From a checkpoint of a small mixture-of-experts model trained on Wikipedia.
Size: width 192, 35.4M parameters.
Experts: 64 experts in each of 8 layers, 96 squared ReGLU neurons an expert, 2 picks a token, a sigmoid router.
Training: a variant of Adam for the experts, 671M tokens, 9267 steps.
Below are experts of layer 2 (counted from 0) of a mixture-of-experts language model. Rows are named router (the router's row for the expert) and show model dimensions 0-191. Each number is 128 + 24 x the weight over its row's rms, rounded and kept within 0 to 255.
After each expert's rows: "gets" lists some tokens that make up at least twice as much of what it gets as of all text. This comes from a sample of Wikipedia text that the model never trained on. Tokens count by the router's weight.

# expert 24
router [156 104 128  97 122 141 133 148 167 117  99 117 124 105 120 148 149 158 119 124 150 100 120 151  90 116 132 136  92 128 154 103 114 132 110 123 105  96  77 113 162 162 114 150 122 111  72  98 105 142 142 115 131 104 129 119 131 184 102 145 128 157 145 139  95 162 157 122 109 135 140 100 121 111 129 121  91  97 129 116 119 160 146 125 127  87 115 131 133 146 135 175 147 164 111 161 150 148 157 167 127 145 113 118 150 148 115 114  74 136 150 106 131 135 153 111 150 148 120 128 144 183 157 143 152 115 108 151 135 157 117 158 160  92 155 127 126 110 118  73 157 148 141 165 160 109 119 154 137 115 108 104 162 136  89 154 100  69 137 145 124 107 173 112 146 156 152 105 145 141 136 109 120  99 144 193 136 110 126  83 150  99 129 117 174 133 148 139 100 101  90 113]
gets: " |", " –", "),", " Street", " station", " he"

# expert 57
router [120  98 131 124 192 140  98 153 171 151 117 117 127 126  94 166 134 104 137 153 140 108 124 147 124 123 121 149 133 139 117 124 108 124 133 123 115  80  92 132 138 177 130 143 125 140  93  90  75 145 129  87 176 108 136 128 148 168 127 139 114 137 195 135 119 176 119 132 110 183 113  88 164  67 145 134 121 143 121 143 138 140 144 128 101  97 127 162 131 126 155 146 174 150 144 146 123 163 141 161 120 145 124 105 127 149 121 136 117 101 137 111 115 145 162 153 161 136 129 105 160 170 164 138 143 117 139 163 175 148 108 105 146 111 179 148 123 129 132  95 136 135 116 143 136  99 143 140 137 117  80 148 139 118 104 121 130  90 124 145 123 117 169 142 139 155 155 120 146 106 140 107 120  84 126 183 147 107  96 102 126 135 115 159 186 137 145 132 116  93 129 151]
gets: "ing", " the", " from", "ed", "id", " of"

# expert 47
router [123  92 122 111 151 122 135 109 143 136 117 123 128 116 140 138 167 148 166 133 150 110 111 148 132 154 125 132 123 148 130  94 130 118 109 104 132 115 108 135 170 147 181 112 117 132  86 124 112 159 130 110 130 129 131  63 146 184 110 154 140 166 149 155 115 168 130 106 115 164 131  92 158 111 127 127 127 108 110 118 126 141 134 146 125  88 127 171 109 119 136 145 160 180 155 162 131 123 178 158 139 135 103  92 125 153 162 143  59 127 127  90 133 155 188 128 141 151 133 116 158 145 155 149 128 116 130 172 133 121 114 143 157  95 175 141 124 111 133  70 166 148 133 131 173  97 141 150 129 124  98 127 113 102 106 129 117 115 131 131 125 123 138 123  96 118 179 122 158 110 122 143 123 102 133 189 135 100 129  88 123 130 117 170 191 109 135 132  89 121 115 106]
gets: " May", " January", " August", " March", " June", " July"

# expert 19
router [139 131 115 128 152 135  98 117 150 152  95 120 126 104  97 134 178 169  91 138 138 121 136 135 112 117 112 133 121 109 130 124 104 132 119  86 118 125 102 139 156 145 125 124 122 117  81 121 117 141 152 106 174  94  99 117 139 161 164 127 128 137 130 165 124 165 123 124 112 124 135 118 150 103  85 136 129 113 112 121 108 115 138 132 119 131 153 161 130 138 127 139 144 171 154 131 117 167 159 129 102 129 105 111 149 147 129 154  35 125 143 127 136 120 161 134 121 145 159 102 167 167 195 142 134 111 104 188 160 153 133 159 134  94 150 144 117 114 130 140 136 141 145 135 139  92 143 161 137 116 103 130 135 110 120 116 104 101 145 147 118 122 174 115 172 126 161  82 169 127 122 113 103 120 150 187 114 109 106  69  91 148 127 110 173  92 108 143 112 120  74 102]
gets: " and", " or", " but", "'s", " his", ";"

# expert 36
router [176 111 150  85 142 145  99 126 135 145  91 116 121 106 123 126 156 149 112 138 133 131 107 152 120 132  81 146 143 117 165 120 131 106 159 118 129 102  76 134 158 153 109 152 116 136 117  86 105 142 119 134 165  92 117 111 112 173 109 150 140 141 166 133 122 175 153 146 101 158 143 102 155  85 112 119 127  93 121 131 136 163 147 155 109  96 155 150 112 126 135 123 125 179 159 137 128 123 149 163 118 128 101  73 158 122 118 114  96 100 120 117 137 146 167 138 157 155 103  83 145 174 186 141 176 129 142 213 128 136 135 153 141  86 159 127  96 121 123  87 143 136 110 140 148  95 139 140 125 145  96 149 145 100 116 124 109  69 135 148 134 102 154 139  89 171 139 140 156 127 118 135 121 123 129 147 135 105 124 107 139 118 129 152 154 140 128 134 116 102 103 132]
gets: "-", " |", " of", "ic", ";", "|"

# expert 15
router [151 124 139  86 154 151 141 131 169 174 107 103 103 117 125 150 169 154 127 148 126 118 131 138  94 143 133 134 102 121 151 107 104  95 104 109 131 123  73 118 133 141 124 131 142 134  77 127 122 148 167 116 160  77  93 101 132 179 118 176 164 110 149 161 130 143 111 127  92 152 141 105 156 126 120 131 128 121 140 150 101 146 140 156 117 155 159  72 127 104 114 134 156 126 117 151 139 159 158 166 129 128 104 113 134 173 141 141  62  94 151 123 145 137 166 131 160 151 141 113 130 170 165 131 133  96 122 152 149 153 132 143 139  90 131 112 111 101 100  69 135 159 125 141 158 106 150 147 112 153  98 117 119 121  91 105 112 109 131 135 125 115 169  99 121 150 156 118 139 149 151 103 127  85 145 184 143 109 126  99 169 140 121 150 125 104 139 166 104 113 110 112]
gets: " (", "/", "-", "(", " (C", " (M"

# expert 58
router [151 116 130 106 155 135 135 143 160 131 114 115 127 119 145 131 134 157 126 151 152  96 131 156  80 120 129 149 127 105 154 110 144 143 138  85  98 145  86 132 159 135 159 129 139 152  72 122 114 156 118 105 142 105 128 113 135 170 128 133 136 191 130 150  94 171 140 135 103 174 143 112 120 101 139 138 174  89 109 139 116 111 136 160 105 118 161 149 130 135 148 145 159 165 114 137 134 150 171 138 131 124  83 119 108 117 147 164  76 127 127 117 163 133 159 131 152 113  97 136 143 141 151 153 148 121 125 165 117 149 126 153 146  67 153 127 115 154 120  90 132 162 157 144 146 114 152 136 126 129  98 134 121  94 108 140 107 111 137 126 103 131 175 100 101 159 199 159 146 143 127 110  89 130 147 159 130 115 107 118 136 122 142 202 170  98 152 111 102  99 106 112]
gets: " a", " an", " A", " one", " 1", " this"

# expert 45
router [126 131 140  92 135 155 112 148 126 126 120 122 135  88 110 152 161 140 128 153 145 114 130 146 100 144 138 140 125 153 140 102  97  89 114 142 140 117  79 123 195 135 118 140 104 128  84 138  98 185 164  96 153  93 127 131 126 187 103 145 153 159 152 126 113 152 125 120 116 107 122  98 131 114 116 135 125  90  90 143 132 142 156 112 105 106 121  92 147 155 141 150 167 143 119 136 110 155 160 166 160 143 100  93 138 136 127 122  97 122 149 126 136 134 173 130 149 127 139 121 145 174 180 169 152 106 113 120 126 154 125 114 149  79 155 135 103 119 125  46 127 126 138 142 138 116 122 138 143 131  85 143 148 105  99 149 128  87 150 152 117 111 179 151 118 184 129 130 164 109 147 112 127  87 131 181 136 114 117 107 144 137 116 103 146 153 143 143  89 124 104 125]
gets: " |", ";", "zz", " (", ");", "\n "

# expert 39
router [114 130 123  94 167 169 138 129 157 134 109 113 130  96 128 155 150 149 131 137 128 101 143 152 114 161 139 164 103 117 120 110  88 119 143 122 119  96  76 112 129 136 166 143 117 120 106 120 126 171 132 116 144  90 144 115 127 176 145 102 148 119 152 138  99 164 145 130 101 199 110 127 125  95  95 126 142 126 136  88 129 128 130 177  94 109 122  84 128 109 146 153 136 171 134 109 144 136 175 154 110 140  96 118 101 141 139 120  86  93 123 116 147 129 129 147 137 141 146 141 128 183 146 149 132 111 113 165 142 129 154 143 129 110 150 124 134 125 130  70 124 147 137 117 145 109 159 166 175 115  62 121 150  96 108 124 132 106 145 131 141 104 138 131 141 145 172 153 158 138 128 126 115 109 186 169 161  99 109 104 153 117 119 179 171 100 143 130 102 123  97  94]
gets: ")", "\"", "C", " V", "D", "T"

# expert 0
router [140 102 171  90 172 146 120 149 154 163  95 117 121 102 158 166 145 147 123 147 124 108 112 136 111 154 153 135 132 127 121  89 119 111 132 130 127 137 113 125 143 128  89 142 152 161  85 110 110 155 119 110 138 127 109 108 154 211 116 137 125 152 155 135  92 159 119 142 125 159 105  79 143  84 132 161 143  94 110 109 120 122 131 139  98 118 145 131 132 150 155 156 151 156 134 152 144 128 146 171 128 137 103 117 137 150 147 122 112 105 134 139 152 152 140 148 132 122 131 111 139 189 162 138 111 117 135 174 150 153 134 134 169  51 151  88  93 116 116  78 125 137 147 122 138  89 142 134 160 117  82 155 135 103 117 115 112  78 142 134 148 128 159  99 103 129 158 131 159 150 139 150 136  77 127 175 144 117 135  97 140 138 145 159 170 127 155 127  99 132 110 116]
gets: " ", " |", " 0", " 1", " s", " t"

# expert 55
router [151 126 150 107 157 131 137 149 177 116  90 107 113 110 133 143 155 136 127 150 135 104 151 130  95 133 145 149 137 132 117 103 127 136 163  56 136 144 119 132 147 118 142 148 110 137  79 121 110 178 146  99 139 100 135 130 158 147 132 130 154 104 157 137  92 177 146 107 143 139 140 106 171  61 114 149 132 107 140 116 160 153 147  93 107 107 119 153 110  95 133 154 136 161 102 116 145 130 172 150 165 129 120  98 134 125 132 116  97  79 139 124 124 171 132 145 129 118 142 123 161 170 148 126 143 119  89 123 113 139 154 128 168  88 132 118 125 168 100  99 117 144 131 171 154 101 144 145 138 134 108 118 121 107  77 108 116  92 154 154 114 132 162 136 142 148 154  96 184 139 143 130 132 134 127 205 150 127 135 111 119 136 100 158 162 129 149 115 102  90  94 119]
gets: "s", "es", "ers", " they", "ens", " there"

# expert 56
router [147 130  97 117 154 140 121 152 163 126  85 100 117 113 107 130 128 165 136 121 134 108 131 139 120 117 148 151 109 146 146 132 113 113 127 100 103 110  83 115 160 141 128 153 129 129  81 119  98 152 143  94 166  94 124 115 116 174  89 118 124 138 166 145 104 181 135 140 117 145 130 108 141 103 114 128 144  91 114 130 114 135 143 117 100 110 128 189 120 138 137 147 132 168 134 129 112 143 149 157 122 144  92 121 149 140 127 141  97 105 138 124 136 158 166 161 136 152 144 142 165 175 159 134 158 123 115 142 131 141 166 130 153  90 179 141  92 100 112  75 162 170 118 156 138 107 141 135 142 100 101 133 154 111 130 124 104 107 151 139 169 113 150 137 118 173 154 137 144 143 139 109 122 126 130 145 150 104 130  82 142 142 128 220 200 152 156 135  98 111  95 137]
gets: "\n", " disc", "==Pro", " Poll", " im", "DI"

# expert 35
router [123 111 111 119 159 160 149 146 150 119 119 127 133 121 103 152 165 125 148 137 142 126  94 125 113 139 137 139 127 115 119 118 111 118 127  98 111 115  89 152 145 151 102 138 123 131  77  95 123 156 138 133 146 120 135 113 122 149 129 158 153 190 165 159 150 170 146 126 133 150 152  92 141 101 114 117 149  75 104 143 142 122 125 135 123 106 139  82 141 143 150 133 145 153 114 141 134 127 152 134 115 135  90  77 135 143 122 148  58 117 167 103 125 167 165 122 165 131 134 113 185 177 155 131 158 114 146 129 141 153 146 144 150 131 136 103  93 116 139  78 157 177 119 143 141 102 136 140 116 126  65 126 143  96  91 121 101 102 123 130 148 109 156 152  65 153 156 109 176 140 135 131 101  92 105 155 149  96 125  96 137 121 120 144 149 127 188 144 126 117  97 110]
gets: ":", " –", ";", "s:", " -", "th"

# expert 62
router [150  99 149 113 148 151 129 136 142 124 128 120 118 114 109 146 133 126  96 141 116 101 142 143 108 117 155 129  93 140 146 108 103 124 136  94 145 104 108 127 138 133 118 147 142 133  77 128 111 158 140 129 129  89 114 113 144 202  94 125 125 127 142 152  92 145 136 109 141 185 115  78 140  62 111 138 110 102 120 117 133 137 155 130 115 105 137 156  96 158 148 124 152 136 131 140 102 154 169 139 125 139 120  97 139 140 118 141  71 130 138 106 134 129 155 160 133 147 131 110 161 212 176 162 115 133 117 166 112 150 145 127 149  94 162 126 121 117 123  98 142 160 116 144 153  82 133 135 116 124  92 111 149  94 116 144 137  84 138 145 136 115 165 135  75 164 155 151 167 167 142 122 113  88 152 154 137 108 117 101 127 146 111 147 204 115 136 132 112 106 103 112]
gets: ".", "s.", ").", "es.", "a.", "ed."

# expert 12
router [151 120 150  96 153 144 107 152 162 136 103 123 105 108  99 136 170 137 106 149 142 114 114 176 116 132 146 160 123 123 132 125 107  96 131 103 120 111  95 119 156 133 136 144 142 104  80 107 141 135 122 110 152 106  95 123 146 180 121 115 163 162 155 144 130 156 123 145 117 142 148 106 151 141 144 151 132  93 122 131 128 116 131 166 106  95 122 182 101 142 140 163 141 134 137 154 134 129 165 168 137 120 125  90 131 155 128 154 115  95 135 102 133 152 140 147 134 154 165 112 146 192 190 143 128 108 139 172 117 144 155 131 150  87 173 118 112 118 132  94 137 144 117 143 155 115 112 147 141 151  90 130 146  95 103 146 126  69 128 122  98 100 148 123 169  76 158 102 135 154 134 118 103  88 121 123 138 104 120 109 131 145 113 206 186 143 151 133 109 120 109 115]
gets: " the", " The", "The", " (the", "the", " \"the"

# expert 34
router [138 111 125 112 147 127 113 168 165 150  86 114 138  86 114 122 148 140 132 147 169 132 122 143 103 111 148 155 134 126 116 122 104 113 121 133 139 131 108 142 150 148  89 143 133 124 100 136 145 158 134 109 144  88 142 103 144 199  75 143 128 155 124 140  93 156 108 125 117 166 145 113 144 157 109 118 152 127 133 142 147 127 153 128  93 102 124 123 115 123 144 159 130 165 115 124 121 104 135 156 100 131 105 122 153 147 132 152 116  90 140 118 138 135 187 163 184 161 143  81 142 161 155 140 157 111 160 150 148 145 134 159 124  81 134  97  88 119 139  95 159 130 108 136 137 122 130 123 145 120 114 119 152  83  97 124 128  82 135 144 116 108 156 127 115 164 169 124 156 128 111 131 126  88 139 180 117 146 125 102 136 160 114 218 186 138 129 143  89  93 119 125]
gets: "u", " de", "re", "ro", "o", " Le"

# expert 11
router [166 127 134 119 112 135 116 128 164 114  91 124 123 100 123 178 181 153 116 147 160 129 128 166 134 140 147 134 126 118 127 150 126 111 126 117 124 144 112 103 120 139 127 139 130 153  73  93  99 164 151 108 148  77 129 109 135 152 115 130 109 145 158 169 105 159 115 138 113 173 101 104 143 121 144 170 119 117 124 124 121 136 152 120 109  81 155 142 123 145 140 153 154 139 113  95 140 119 166 154 160 112  79  80 132 163 137 130 115  97 150 128 123 135 164 129 155 135 120 149 132 163 181 131 144 115 116 167 121 139 137 161 121  92 153 120 111 128 119  64 161 137 130 161 142  91 128 140 133 126  82 158 146  99 112 143  98  93 143 133 105 123 173 121 133 156 142 141 158 143 135 119 107 112 150 201 143 107 120 111 141 127 119 159 194 128 145 114  81 105  88 110]
gets: "i", "a", "ia", "o", "on", "ie"

# expert 13
router [150 115 124  91 136 173 125 121 135 156  91 123 131 108 125 135 139 145 141 138 122 109 120 160 110 127 110 141 138 136 124 150 126  92 103 117 122 111  98 126 157 112 110 151 143 129  80 127 143 146 130  96 138 115 114 115 142 246 110 145 143  91 161 125  95 161 136 135 136 143 123 130 143  91 113 146 134  97 110 142 131 146 120 184 128  92 140 133 109 141 157 157 160 174 112 157 125 129 171 137 138 130 101 126 110 159 149 153  60  92 149  92 137 151 134 136 111 132 125 114 164 174 174 121 158 104 112 172 126 147 137 150 141  84 110 152 112 148 124 118 149 167 112 169 140  96 149 128 133 144 117 128 143 122 110 112 136 102 118 120 128 141 139 134 159 176 149 108 134 114 122 127 104 100 125 167 121 129  98 103 145 125 104 146 169 128 147 171  78 107  88 101]
gets: " was", " is", " be", " were", " are", " been"

# expert 37
router [123  93 135 112 170 143 121 152 172 124 131 111 146 112 122 154 160 155 116 134 123 100 134 137  96 128 124 149 130 123 132 113 111 150 112 123 128 109 103 131 142 107 112 114 118 177  92 115 120 146 131  83 145 130 110 141 182 143 111 132 135 127 131 133 123 175 113 110 111 120 144 120 122  76 124 136  82 127 132 123 165 145 151 138  96 129 136 213 129 147 133 125 172 151 122 147 107 163 133 157 146 164  96  82 115 149 132 142  99 122 149 116 144 142 164 136 123 135 146 114 179 150 145 133 136 124 142 163 128 140 115 132 149 110 150 137 133 114 114 128 135 140 101 132 142  79 131 158 141 120  77 162 140 107 106 114 121  75 151 130  99 140 165 127 164 186 158 126 170 104 126 100 113  95 149 216 134 116  94  92 131 120 135 183 164 154 110 132  90 117 123 132]
gets: "ed", "ing", " known", "ated", " used", " made"

# expert 59
router [160  92 154 120 147 134 127 131 162 131 103  93 122  96  85 136 147 145 121 156 145 105 133 128 105 126 125 157 125 141 148 112 111 127 123  99 133  84 122 112 123 150 121 136 135 116 115 116 114 187 146 137 173  93 138 102 122 153  95 151 170 152 160 131  88 147 112 120 115 183 116  94 164  81 146 137 114 102 109 114 130 143 167 144 100 108 133 134 121 153 138 153 144 134 133 116 113 126 187 144 107 121 129  66 122 156 112 132  83 132 145  81 129 130 166 150 140 139 118  98 170 166 187 144 135 111 159 197 128 138 122 153 136  98 178  95 118 130 115 102 132 119 123 127 142 106 152 139 150 157 101 133 136 117 109 143 113 116 105 129 133 109 189 142 124 169 173 141 146 142 124 146 107 107 146 154 139 118 121 105 122 148 117 150 175 127 166 140  97 130  87 114]
gets: ".", "s.", " in", " at", " the", " on"

# expert 49
router [136 149 133 127 123 131 136 125 153 102 115 117 127 117 114 158 132 156 112 162 150 123 114 145  75 147 114 121  96 128 152 111 125 100 124 116 149 129 110 135 159 122  94 118 129 112  74  83 125 155 157 112 141  78 122 124 120 153 152 108 164 188 130 128 114 146 132 135 121 140  94 113 162  94  96 139 148  81 126 137 100 129 135  99 115  96 147 172 125 130 109 154 155 133 103 152 127 123 155 156 126 128 131 144 115 132 137 155  79  95 140  66 135 139 156 138 135 122 111  98 151 188 163 142 131 116 146 156 165 164 108 155 172  74 169 134 119 119 139  59 149 133 123 146 170 103 110 136 132 122  91  96 141 106 129 119 121  79 137 151 122 144 163 123 150 149 172 133 167 162 127 119 106  87 139 181 129 126 101  98 151 142 117 147 142 128 151 119 104 112 108 118]
gets: " that", " he", "-", " He", " it", " which"

# expert 51
router [118 108 122 119 107 113 138 127 159 157 114 115  95 127 133 147 149 141 129 143 141 121 119 145 105 160  93 129 121 109 129 131 130  88 107 121 113 105 100 105 186 121 141 145 141 178  84 105  85 174 142 102 155 127 119  94 142 145 142 136 111 137 132 128 109 158 162 147 135 134  93 108 161  70 112 148 117 106 125 138 127 109 153 156 100  96 103 165 122 134 148 173 144 145 105 127 113 158 161 160 108 112 155 109 121 111 124 112 112 101 156 124 165 157 152 142 138 154 135 117 131 184 180 113 156 118 137 161 158 143 146 137 178  96 171 106 118 101 122  88 115 113 146 154 157  98 146 142 147  89  83 134 152  95 112 142 120 107 152 139 148 151 151 128 156 147 183 108 159 136 117 104 111 123 176 183 122 119 100 109 133 153 109 109 143 120 142 150  86 100 104 135]
gets: " first", " also", "ly", " had", " not", " has"

# expert 42
router [135 127 139 111 117 140 128 137 126 130 137 109 128 117 104 139 129 168 111 158 175  98 124 126 105 125 144 142  89 126  97 106 110 106 130 105 123 104 118 128 142 145 142 139 108  96 105 110 114 165 134 109 146 123 120 127 162 190 119 142 107 161 151 118 128 170 131 108 127 161 113  86 131 104  91 120 113 125 138 147 100 132 129 129 123  95 142 101 121 138 130 158 148 137 106 147  95 154 108 153 156 121 115  91 152 154 127 144  76  88 140 111 136 166 150 135 164 139 120 102 152 150 171 137 138 106 131 158 154 139 132 158 191  99 153 121 125  98 105 111 134 164 132 188 147 114 143 125 132 124  77 127 129 126 102 100 103  80 131 142  92 122 184 137  94 159 173 103 160 128 119 109 120  99 157 169 134 112 109 104 149 113 122 190 192 130 152 135  78 128  91 118]
gets: "-", "\n", "=", "|", " born", " -"

# expert 38
router [132 147 137 114 167 140 102 121 138 121 107 116 131 112 107 136 156 101 105 148 152 124 114 149 123 127 137 138 100 111 129  93 107 160 134 109 115  94 119 143 176 123 116 130 140 125  99 107 104 169 149 101 145 109 124 144 138 141 151 158 155 153 167 159  89 156 127 115 115 121 132  90 159 120  97 125 134 107 116 120 124 115 166 154 119  99 162 184 136 112 113 124 163 181 150 111 133 157 174 174 134 129 104 123 129 126 135  92  62 101 136 130 139 126 159 148 126 149 116 119 124 150 176 136 143 131 117 121 140 133 116 129 132  99 174 108 124 120 125 151 151 124 138 140 163 101 153 143 139 100 106 150 134 113  76 136  97  98 150 154 118 138 155 143 171 155 165 106 172 189 113 111 118 138 129 157 131  93 104  94 139 134 134 209 183 100 166 124 110 127 120  94]
gets: " to", "'s", " his", " a", " its", " their"

# expert 6
router [148 129 143 108 152 139 146 162 167 116  88 126 108 109 139 139 143 162 123 142 129 125 129 172  82 126 153 135 137 125 123 103 101 143 130  92 103 156 115 134 158 103 136 130 113 117  80 103 127 157 152 102 117  93 118 113 149 159 138 124 154 138 142 122 132 174 121 105 135 159 133 108 164  83 121 156 162 108 133 124 133 143 113 130 140 100 106 202 118 130 147 148 157 174 113 130 149 135 132 159 154 135 109  56 136 127 159 120 113  92 160 114 133 154 133 137 148 127 154 111 132 182 190 137 147 113 118 117 142 137 139 137 197  92 129  93 147 109 103 107 134 150 121 148 131  82 130 158 134 123 122 103 115 105  82  97 140 101 135 130 139 130 158 153 111 155 152 130 162 143 135 117 132 132 128 205 163 122 108 116 109 128  99 140 153 107 163 145 104  97  97 148]
gets: "s", "ers", "es", "ations", " years", " music"

# expert 23
router [132  97 150  95 160 146 114 152 141 134 116 115 123 133  65 156 167 141 105 146 138 117 126 110 110 135 154 145 124 126 130  94 105 129 112 109 131 127  94 147 157 124 124 133 136 130  80 114 111 134 146 107 137  76 121  92 126 180 157 148 144 142 138 150  83 154 135 116 138 162 128 104 143  75 115 145 120  99 135 144 118 132 124 125 128 118 128 184 112 139 149 121 142 147 149 158 136 152 126 152 129 125 105 133 145 141 138 107  84 117 158  94 149 145 137 133 156 129 144 125 145 193 167 139 166 141 117 132 149 142 148 134 136  51 171  94 108 111 142  66 152 146 129 167 141 101 153 117 122 147 128 111 139 115 109 119 129 111 149 127 137 125 143 162 206 161 144 114 128 150 130 141 139  74 140 186 146 124 115 109 154 150 132 135 182 105 148 151  93 112  98 126]
gets: ",", " as", "s,", " when", " where", "e,"

# expert 21
router [126 125 154 112 161 126 115 122 148 124 102 140 104  93 125 118 145 158 117 122 137 111  98 136 112 144 126 147 110 134 132  87 116 125 131 118 144 123  87 104 177 111 116 125 108 138  82  96 132 165 156 150 158  90 137  97 130 177 129 124 160 176 180 110 117 167 138 134  95 186 147  93 118 111 126 137 173 117 131 119 116 116 140 164 107 129 147  85 134 153 148 139 149 138 142 142 120 128 183 154 130 139 124  86 132 141 133 121  95 104 113 111 129 138 142 156 145 128 137 108 142 182 152 140 137  99 116 147 140 152 150 142 156  98 158 121  97 129 107  71 136 142 134 139 147 107 153 160 139 105  87 142 140 107  82 149 127  86 144 122 112 109 150 152 132 171 166 156 148 128 141 125 110  95 138 201 128 113 137 117 157 121 108 206 156 110 153 144 138 122 102 111]
gets: " C", " L", " H", " W", " T", " B"

# expert 43
router [141 130 134  68 172 123 113 141 162 132  97 133 116  93 116 144 152 135 108 159 147 119 107 155 106 156 160 134 113 115 125 114 121 114 127 114 123 125  91 124 141  97 127 128 124 134 110 118 101 159 154 134 155 123 117  97 161 171 131 133 147 176 150 138  66 169 144 120 105 143 121 121 137  87 124 159 151  92 114 115 109 127 136 144 127  95 137 164 114 140 125 138 151 150 131 127 129 121 172 179 145 116 132 120 112 130 149 155 114 114 151 113 139 124 138 136 138 153 151 114 149 183 195 133 116 116 121 153 143 136 116 138 150  94 128 143 121 123 133  75 149 135 130 140 156 107 122 136 140 137  77 142 138 111 130 135 102  91 156 146 130 153 142 143  92 150 179 123 192 135 133 126 131  81 147 128 141 110  98 106 134 136 129 233 184 106 151 156 108 103 101 136]
gets: "\n", " ", "\n\n", "The", "7)", "1)"

# expert 5
router [135 117 135 103 157 122 111 167 147 142 108 112 114 115  97 123 127 137 106 147 128  91 117 135 125 135 144 156 132 115 139 127  90 100 140 105 143 118  93 138 146 122 124 147 153 151 105 100 111 180 129 121 136  93 114  97 163 156 134 127 145 151 181 142  78 122 122 142 115 114 130  83 163  96 129 153 158  96 140 110 104 108 142 139 119 116 153 125 103 130 144 146 165 153 119 145 119 110 130 164 156 126 101  80 134 151 151 151 115 109 123 138 122 145 155 183 160 158 148  91 133 195 180 159 123 123 153 189 131 122 139 141 182  89 158 108 105 126 107  74 147 145 111 160 174 108 143 148 139 123  81 125 122  91 131 114 148  80 136 113 138 122 166 136 106 153 153 139 121 120 115 119 112 118 138 200 125 106 125  91 142 127 115 120 167 129 137 135 107 107 104 110]
gets: " |", ";", " 0;", "°N", " 1;", " —;"

# expert 20
router [139 112 152 110 149 124 113 157 151 128 104 113 130  98 113 151 182 160 112 142 136 109 110 155 144 143 110 156 110 100 106 131 109 120 103 123 137 113 111 150 136 130 131 136 105 132 101 124 104 141 149  94 149  98 114 116 118 203 112 127 125 133 146 115 107 171 151 136 103 178 124  91 188  98 116 126 152 106 114 138 124 129 118 159 106  99 126 167 131 131 162 126 101 154 149 154 137 150 158 141 120 142 130  95 174 160 138 113  58 104 126  92 114 131 140 125 153 123 147 114 169 159 188 131 148 119 132 166 147 142 148 139 146  90 162 138 126  89 116  99 122 147  95 126 142 109 158 152 153 125 115 127 158 103 105  98 138  64 147 121 107 112 149 149  66 154 170 115 174 123 125 125 114 125 134 164 129  94 112  87 123 112 144 177 130 115 127 119 100 110 118 137]
gets: " 5", " 3", " 6", " 4", " 2", " two"

# expert 32
router [ 98 124 154 111 193 141 134 134 161 135  98 119 150 110 120 157 154 139 114 134 137 105 119 123  95 150 114 135 136 138 144 105 117  88 134 105 126 131 115 104 130 161 134 136 100 124  77  94 139 161 147 133 148  76 131 128 148 189 110 135 149 117 147 155 112 154 135 122 103 158  94  94 145  92 109 141 129 118 106 109 135 137 146 177 116  92 145 102  99 113 108 122 176 182 118 120 135 117 163 122 122 148 108 116 151 138 140  95  87 113 136 122 143 153 151 160 145 139 129 111 154 153 163 140 101 113 129 153 160 118 131 145 149  90 174 140 107 131 128  82 128 145 126 154 144 113 132 100 161 141 112 130 139 118 133 105 122  94 134 121  95 111 148 123  85 162 185 107 176 133 127 119 119 114 131 171 147 151 104  95 146 154  98 188 174  72 140 103 107 123 105 105]
gets: "|", ")", "\"", "===", "==", "-"

# expert 31
router [141 104 138 102 138 153 143 161 154 158  81 126 135 117 115 132 167 186 107 145 144 114 131 128 105 137 145 140 135 129 128  69 113 138 121 129 119 125  80 109 158 128  99 147 134  88  91  93 132 142 113 104 149 115 131 122 176 165 131 137 141 138 159 116 108 164 120 139 125 134 131 100 125  74 150 139 146 117 102 160 116 142 164 139 115 107 135 167 129 112 147 131 135 133 138 124 146 115 155 148 113 120 104  95 142 148 119 100  66  73 158 115 158 109 168 151 151 129 148 140 147 171 161 144 147 120 128 125 145 134 146 141 180  75 179  83 129  85 149  96 138 149 122 126 163 126 133 137 139 156 106 136 125 105 118 112  98 119 133 132 119 109 146 139 114 153 166 135 133 130 127 144 116  95 160 203 156 105 108 102 154 133 131 132 196 109 135 150 100 128 111 107]
gets: ",", "s,", "a,", "e,", "),", "er,"

# expert 48
router [142 125 169 106 163 158 135 151 153 134  63 116 126 105 113 133 126 140 113 129 131 128 146 125 109 148 140 145 112 125 113 115 113 114 135 102 112  99 104 148 166 135 112 162 135 129  91 124 116 156 122 145 162 140 108 126 169 188 125  99 160 146 157 144 102 188 146 134 126 148 135  96 137 140 118 144 131 102 149 137 103 132 159 139 111 102 142 128 117 112 129 166 157 166 153 152 134 145 170 171 120 126 122  91 158 140 137 130 125 133 133 136 153 148 135 126 139 160 154  93 158 202 168 117 152 109 140 152 134 110 126 162 126 117 165 109  96  93 129  85 155 132 134 144 161 142 114 154 133 126 131 123 162  96 122 123 118  97 137 158 125 110 166 131 129 193 169 127 128 143 131 125 103 106 143 186 150  81 145  90 141 154 134 197 164 140 137 136 113 120  86 112]
gets: "j", "b", "r", "h", "l", "z"